config.toml
normalize_top_k = false
balance_loss = 0.000673
init_std_router = 0.0072
lr_router = 0.00156
vocab_size = 8192
norm = "rmsnorm"
batch_tokens = 131072
Below are experts of layer 4 (counted from 0) of a mixture-of-experts language model. Rows are named router (the router's row for the expert), gate (a neuron's input weights, with its number), up (a neuron's input weights, with its number), down (a neuron's output weights, with its number) and show model dimensions 0-159. Each number is 128 + 32 x the weight over its row's rms, rounded and kept within 0 to 255.
After each expert's rows: a language model's description of what the expert responds to; "comes before" lists some tokens at least twice as common just after its tokens as in all text. This comes from a sample of Wikipedia text that the model never trained on. Tokens count by the router's weight.

# expert 9
router [138 121 119  86 144 139 135  95 139 114  62  69 114 153 142 123 163 102 123 141 163 108 214 139 114 107 129  70 131 127 119 147 102 138  98 135 169 143 191  82 121  93 127 178  25 137 188 101 104  60 150 130 129 150  81 115 151 116 124 150 154 105 110 115 130 138 100 159  92  98  67  70 109 110 167 109  93 212 121 162 101 128 219 123 117 133 129 134 117 161 130 154  93  69 140  73 133 122 134 143 117  84 121 126 149 186 112  90 114 153 121 131 165  82 156 125 118  97 117 107 132  61 145 120 145 104 172 156  97 160  48 157 191 115 152 139 148 135 101 142 131 137 118 116  81 140 119 148 128 154 148 113 202 146 179 130 116 162 125 157]
gate0 [ 36 142 154 144 113 148 136 153 151 191 124  95 153 123 142 151 136 128 104 185 104 136 174 109 173 155 101  60 177  92 136 131 113 124 147 180 136 120  84 118 136 137  98  62 117 169 146 170  68 128 108 170 158 143 193 129 144 104 157  72 157  93 107 144 141 165 204 145 114 108 136 133  99 101 133 156 153  88 114 141 105 109 115 114 143 137 132  95  99 133 126  68  85 192 105  90 124 164 117 151 129 160 168 147 139 142 142 116 151 173  81 127 133  96 168 119 148 179 139 135 125 183  98  47 114 120 148 106  89 136 140 111 147 107 102  84  75 163 165 133 112  91 129  79 173  94 206 109  98 128 149 160 132 149 146 175 123  68  72 100]
up0 [ 77 145 146 109 110 122 127  97  87 126  70 136 107 124 170 118  73 176  64 138 148  92  79 129 216 125 137 175 120  69 113 111  93  99 134 120 145 100 106 107 134 141 102  95 134 184 174  93 124 128  99 110 158 111 143  69 143 100 112 132 141 104 113  81 161  95 193  66 142 164 134 164 121 147 108 140 137  92 111  91 123 168 148  76 103 135 161 113 150 127 124 159  55 157 118 124 129 130 134 201 124 147 175  65  86 154 188 120 177 151 178  97 102 114 177  49 133 146 134 107 183 164 152  54 154 170 142 143 111 104 169 128 151 154 153 105 112 109 100 154 141 116 158 187 111  86 154 123 100 134 162 147 129 171 102 134 150 144 107 112]
down0 [136 139 118 132 135  75 111 164 108 138 125 144 112 120  63 115 133 194 115 169  70 125 143  71 114  81 155 144 122 151 107 134 124 125 107  88 187 141 123 143 134 153  76 119  84 144 150 151 110 118 107  82  90 179  92 109 156 174 143 121  97 110  77 131 112 110 137 110  89 120 114  99 156  73 136 110 207 136 124 222 127 150 170 180  82 162 157 144 102 125 191 120 154 148 142 142 139 127 159 106 152 122  81 118 129 164 144 141 125 124 184 127 167  59 164  90 144 167 110  82 109 141 110 102 130 155 111 195 148 195 119 192  89  95 131  61  61 113  78 146 135 135 141 138 146  93 164 169 148  96  61 111 159 138 151 138 130  83 122  93]
It responds to: Middle word pieces and header words in tables and lists, such as Recip-ient, Ann-ivers-ary, Candidate, Title, Player.
comes before: "s", " |", "al", "ation", "ary", "ate"

# expert 40
router [181  87 122  60 116 128 133 124 137 131 111 130 137 118 101 115 166  42 158 140 140 117 145 119 135 135 112  55 132 113 117 178  70 134 127 159 129 124 227  59 109 119 120 211  65 200 140 120 129 115 120 138 122 136 110 103 185 132 135 119 104 123 141 109 123 133 131 118 105  38 133 122 110 154 150  98  98 147 149 139 129 145 152  83 108 160 124 203 103 140 144 139  55 109 105  73 154 113 120 128  71 118 113 140 145 163 143  97 123 221 128 118 162 101 175 160 113 139 178 113 129  90 147 168 109 112 178 147 137 148 139  73 206 179 125 160 156 138 119 197 140 119 130 117 108 157 146 127 145 144 144 141 132 182 158 158 140 140 145 150]
gate4 [125 136 142 149 165  60  72  92 133 134 136 193  97 112 147 152  99 173 142 123 171 136  87 129 112 101 147 102 152 190 125 163  89 129 115 121 164 106 148  93 109 122 108 122 168 101 151 122  84 100 154 197 100 126 111 154 138 152  79 122 137 134 160 134 100  83 182 104 134 186  93 140 162 144 153 156 106 151 166 112 147 104 145 157  82 104 137 134 135 115 119  76 160 117 196  81 157 171 117 167 158 131 102 126  96 117 172 177  44  80 185 145 152  85 172 181 142 128 165 148 147 149 104 155 154 134 103 120 152 124  83  76 163 136 159 121 135  90 101 136 115  66 115 131 142 166 158 110 195 195 192  85 142 126  83  77  83 110 154 124]
up4 [108 143 120  78 155  84 136  60 132 141 143 126 122  98 158 140 111 158 150  96 132 135  94 109 117 125 127 112 153 226 141 145 100 107 133 129 151 102 169  64 134 146  93 120 142 130 133 133 128 108 140 189 130 136 101 152 126 161 125  93 111 133 155 192  87  79 171 114 113 196  95 172 177 146 161 175 149 133 139  98 144 127 169 170 102 131 135 156 134 119 137 108 144 129 195 102 130 134 148 145 152 115  97 128 103 120 181 187  48 104 173 139 157  90 174 181 167 136 177 168 122 172  86 147 107 155 104 101 119 103  89  79 133 131 193  99 114  98  78 147 156  75 100 158 161 159 144 106 224 139 156 104 132  97  86  71 113  78 131 149]
down4 [117 128 121 171 164 120 101 117 121 163 121 130 128 162  98 128 169 130 104 150 141 128 137 144 160 140  91 154 137  96 209 150 180 102 160 140 200 115 126 145 186 184 104 147 121 134 152  80 160  79  84  95 110 104  87  92  71 136 152 146 147  81 140 181 122 160 201  87 164 111 109 175  59 151 126 140 109 105 149 118  56 153 104 109 172 176 133 141 106 106 163 166 137 116 127 227 127  73 169 158 121 133 127 183 125 115 143 137 131 165  87 127 189 105 126 123 127  88 134 174 146 144  61 116  71 146 117 124 151 166 143 113 105 157  83 150 101 116 178 151 117  94 102 114 134 130 178 149 127 143  95 157 156 177 186 151 112 137  82 152]
It responds to: Numerals, especially 0 to 9, in score, standings and vote-count table cells between pipes, plus header words like Votes, Candidate, Goals.
comes before: " |", ";", "–", ".", ":", "+"

# expert 6
router [178  76  89 109 143 138 127 135 130 123 105 138 149 166 166 133 160  78 151 114 142 128 126 137 132 160 125  57 152 116 127 139  77 125  58 165 182 139 183  66  65 129 126 205 106 169 121  63  61  96 112 131  83 163 121 101 142 186 145 117  86  83 133 130 116 116 108 125 132  80 121 128 108 145 191 124  59 123 144 136  98 144 141  95 152 122 105 195 118 110 167 183 113  72 114 123 165 139 113  80  79  73  91 138 140 161 170 122 136 140 135 162 144 115 109 131 141 195 160  71 139 107 128 171 138 160 157 149 117 156 138  75 209 157 132 138 183  76 117 153 109 141 109 115 132 160 140 185 137 144 162 178 143 119 145 157 112 131 122 122]
gate4 [172  80  74 113 125 139 110 136 117  77  75 131 123 141 154 144 104 103  76 128 117  85 196 114 126 102 158 128 115 113  96 151  92  92 132 137 104 160 134 146 130 109  93 127  84 168  40 117 120 134 104 186 125 136 134 106 149 115 123 128 139 108 132 142  93 116 111 156 175 144 162 187 137  89 189  64 137 159 160 155 165 164 142 171 135 170 129 105 115 139 108 144  88 148 154 201 157 183 109 151  83  81 109 171 173  78 107 168 142 136 105 124 148  88  92 112 120 158 172 167 138 162  89 137 151 168 139 115 134 128 142 135 131 201 151 111 132 187 179 114 166 204  93 156 157 218 148 119 162  98 163 122 141 125 129 122  61 174 123 116]
up4 [ 63 144 186 196 106 113 146 117 103  99 156  95 123 101 128 129 141 166 168 104 151 117 135 157 138 129 123 135 133 139  81 116 118 140 138 114 101 122 133  91 141 124 126 196 131 136 141  95 145 130  97 103 180 161  63 137 141 109  57  98 133 148 110 141 171 130 159 121 101 169 206 120 137 113 112 176 131 163 172 151 147 138 123 148 151 122 118 137 127 151 115  82  67 221  77  82 108 117 116 145 140 145 161 145  26 161 113 124  93 172 168 121 144 160 179 104 129  71  80 104 111 145 115 189 121 123 128 190  75 110 198  81 161 110 156 122 106 114 108 164  91  34 121  96 165 128 137 101 184 122 135 126 123 124  97  98 154 119 129 133]
down4 [117 145 114 140 164 138 124 133 130  99 139  75 142 142  65 135 106 120 115 115  38 177 150 111 102 130 165 153 160  99  98 106 109 113 120 110 170 175 137  75 189  95 111 108 134 107  92  54 181 173 131  68 115 183 145 158 119  91 189 132 127 133 128 142 118 124 166 183 129 185  74 186 104 199 165 131 198 109  99 125  60 118  95 165 121 104 134 161  81  78 137 124  85 101 139 143  51 132 114 163 138 165 140 134 147  96  93 143  84 152 152  75 101 110 116 133 112 104 182 110 140 110  92  99 149 144 125 162 142 120 157 171  96 147 132 129 151 108 120 145  73  82 165 141 178 117 120 142  97 110 114 136  85 136 154 158 119 120  60 137]
It responds to: Standalone small integers starting numbered list items or table cells, such as 4. in draw seedings, | 13 | in rosters, 4–6 scores.
comes before: " |", ".", "–", ":", ",", ";"

# expert 54
router [149 130 115  72  71 124 137 107 131 121  59 105 142 164 128  75 180  57 142 116 140  93 128 117 153 132 130 109 141 106 156 158  90 115  69 153 129 121 119 124  85 114 169 157 113 209 151  53  64 118  86 128  85 167  85 143 138 161 133 127  93 118 139 139 110 103  87 118 117  70 103  99 124 112 152 119 125 172 155 139 109 126 167  78 125 164 142 177 118 128 162 133  81  84 112  73 145 112 110 122  87 104 106 157 160 147 170 118 102 181 132 112 147  58 167 170 118 168 141 106 177  95 165 180 122 138 125 196 107 158 130 115 170 160 121 121 191 122  92 149  77 114 136 129 110 117 205 151  55 164 178 141 141 139 123 159 153 163 157 141]
gate1 [122  78 188 192 129 166 116  53 154 138 111 135  60  93 123 111  85 153  75 135  88 132 122 166 119  99 165 153 127 144  70 117 179 112  52 134 100 115 166 169 132 130 110  89  86 135 142 186 126 142 147 105 107 131 178 143 162 131 112 205  81  76 159 148 136 138  73 169 123 133 162 137 192 183 170 102 146 116 144 120 142  76  76 110 152  90 142 124 114  94 153 191 149 105 108 102 103  96 159  90 148 162  83 168 154 170 121 122 160 119 129 157 153  73 151 147 155 123 151 103  94 158 122 134 127 177 135 102  84 101 115  87 125 177 154 126 129  92 129  70 207 139 137 157 159 150 107 119 150 152 113 139 153 173 122 155 129  99 145 106]
up1 [113 204 123  76 134 127 122 205  69  61 186 148 154 175 118 205 167  80 156  99 146 118 148 105 129 130 116  95 149  80 113 160 144 119 176 113 192 117 110  70 132 113  87 161 119 155 125 106 160 101  48 138 126 113 105 185 107 113 153 157 140 142 178 113 127 103 151  96 122  92 134 144  90  58  72 168 110 102 119 123  71 172  91 158 122 150  71 103 161 144 133 120  55 106 141 124 128 177 114 124  82 108 139 124 108 124 118 125 160 158 118 145 127 174  80 135  38 133 155 152 147 136 105 135 109  65  93 146  94 143 120 127 174 138 106 121 134 143 124 140 124 126 107 146  84  94 103 152 134 121  78 102 163 121  88  93 113  81 139 138]
down1 [126  88 163 146  69 175  86  79 106 187 131 138 118  70 167 175 164 133 128 161 167 124 130 148 135  95 113 108 149 122 150 139 142 101 112 128 180 103 131 143 151 138 147 135 112 135 157  92 123  92 142 109 165 140 102 115 110 107 167 147 193  98 163 143  93 163 160 135 122 162  92 143 139 118  78 141 116 147 151 141 112 194 106 185 138 141 149  17 128 110 154 101 101 199 113 128  91 187 110 121 180  90 141 206 158 162 142  63 154  89 151 190 193 138 126 133 115 136 118 102 177  86 158 173 122 110 118 140 158 157 101  91 145 126 127 154 114 154 143 135 187 106 101 120  62 171 166  79 160 109 104  88 141 157 120 133 128  84  85 151]
It responds to: Plus and minus signs, dashes and century digits 18/19 in election swing tables, score and year ranges, dates and coordinates, like +14.19, 29–47.
comes before: ".", "0", "1", "2", "3", "4"

# expert 58
router [139 141  75  85 135 129 101 154 102 122 142  36 164 151 159  95 164  69 107 136 131 107 185 127 175 119 114  68 110 138 160 147  64 116 129 178 188 106 197 114 118 116 144 105  76 127 133 117 126  27 125 121 127 163 156  82 176 103 165 113  77 115 147 126 119  98 122 192 100 116  84 122 161 146 159 126 120 180 150 149 128 172 179 140 134 185  78 149 101 148 132 138 108 136 109 134 135 203 131 139  97 103 113 153 190 140 111 114 166 135 156 135 133 137 199 179 125 192 145 108 152 108 144 153 133 141 154 160 111 148 110 128 130 167 201 147 111 130 152 137 102  62 128  81 110 135 105 136  86 138 158 159 151 148 187 111 125 145 138 149]
gate1 [108 113 156 127 150  94 157 102 127 157 111 180 120 101 125  99  85 182 138 174 173 109 117  74 149 166  97 101 129 125  85 150 101 136 114 129 125 148 179 146  91  97 133  87 170 101 116 132 105  68 102 132 103 151 130 129 103 128 101 119 121 127  67  87 108 131 165  87 129 124 172 128 203  97 106 182 155 123  36 135 115 132 128 137  76 105 126 102  98 102 140 173 112 133 152 108 164 136 125 122 107 151  78 102 190 172 144 115 122 160  95  85 111  94  83 142 168 139  89 221 165 118 125 122  80  72 132 144 159 128 125 116 185  77  96 133 168 112 144 156  84 193 124 145 182 166  81  72  89 111 116  99 146 136 193 120  98  89  94 160]
up1 [118 183 137 177 142 108 137 123 126 140  79  71  53 124 125  28 128 134 123 129 118 110 124 145 142 187  98 106 106 111  97 135  70 110 140 123 127 141 145  97 106 105 135 128 165 123 163 107 136 100 167 119  99 136  72 128 146 120 102 134 100  87  65  96 115 114 167 125  75 139 113 156 201  96 133 161  93 113  94 136 134  84 164 135  97 107 108 114  83 130 136 110 107  95 135  94 198 144 135  89 121 151  30 109 163 133  97 107 164 109 125  99  92 110 135 131 158 119  57 193 101 115  76 116 111 103  93 123 155 122 114 224 144 113 133 114 123  85 127 162 118 131 118 139 212 206  88 106 110 102 135  99  91 111 150 108 103 135 136 178]
down1 [ 96 152 140 104 102 104 140 124  50 131  86  99 122 145 130 175 172  98 119  98 141 100 113 132 151 139  78 148 171 105 118 102 180 147 126 185 139 126 103 138 165 125 121 129  80 158 122 157 131  95 111 112 109 123 164 116 160  81  91 132  80 177  82 157 112 195  95 184 182 184 135  72 134 132 170 127 156 158 155 160 115 105 205 112 110 143  98 114 135 167 125 103 141 166 151 128 148 160 128 101 129 180 104 147 177 117 129 106 147 116 109  94  48 118 125 139 135  55 129 186 127 139 209 135  91  95 108 108 100 130  80 111  83  98 170 123 112  89 161 128 225 175 108 127 146  85 153 177 138 146 110 175 134 144 102 121  95 152 127  76]
It responds to: End-of-word consonant clusters such as ld, nd, ll, tt, ard, mostly in surnames and German or Dutch place names, as in Goodchild, Humboldt, Iserlohn.
comes before: "e", "er", ",", "y", "o", "ed"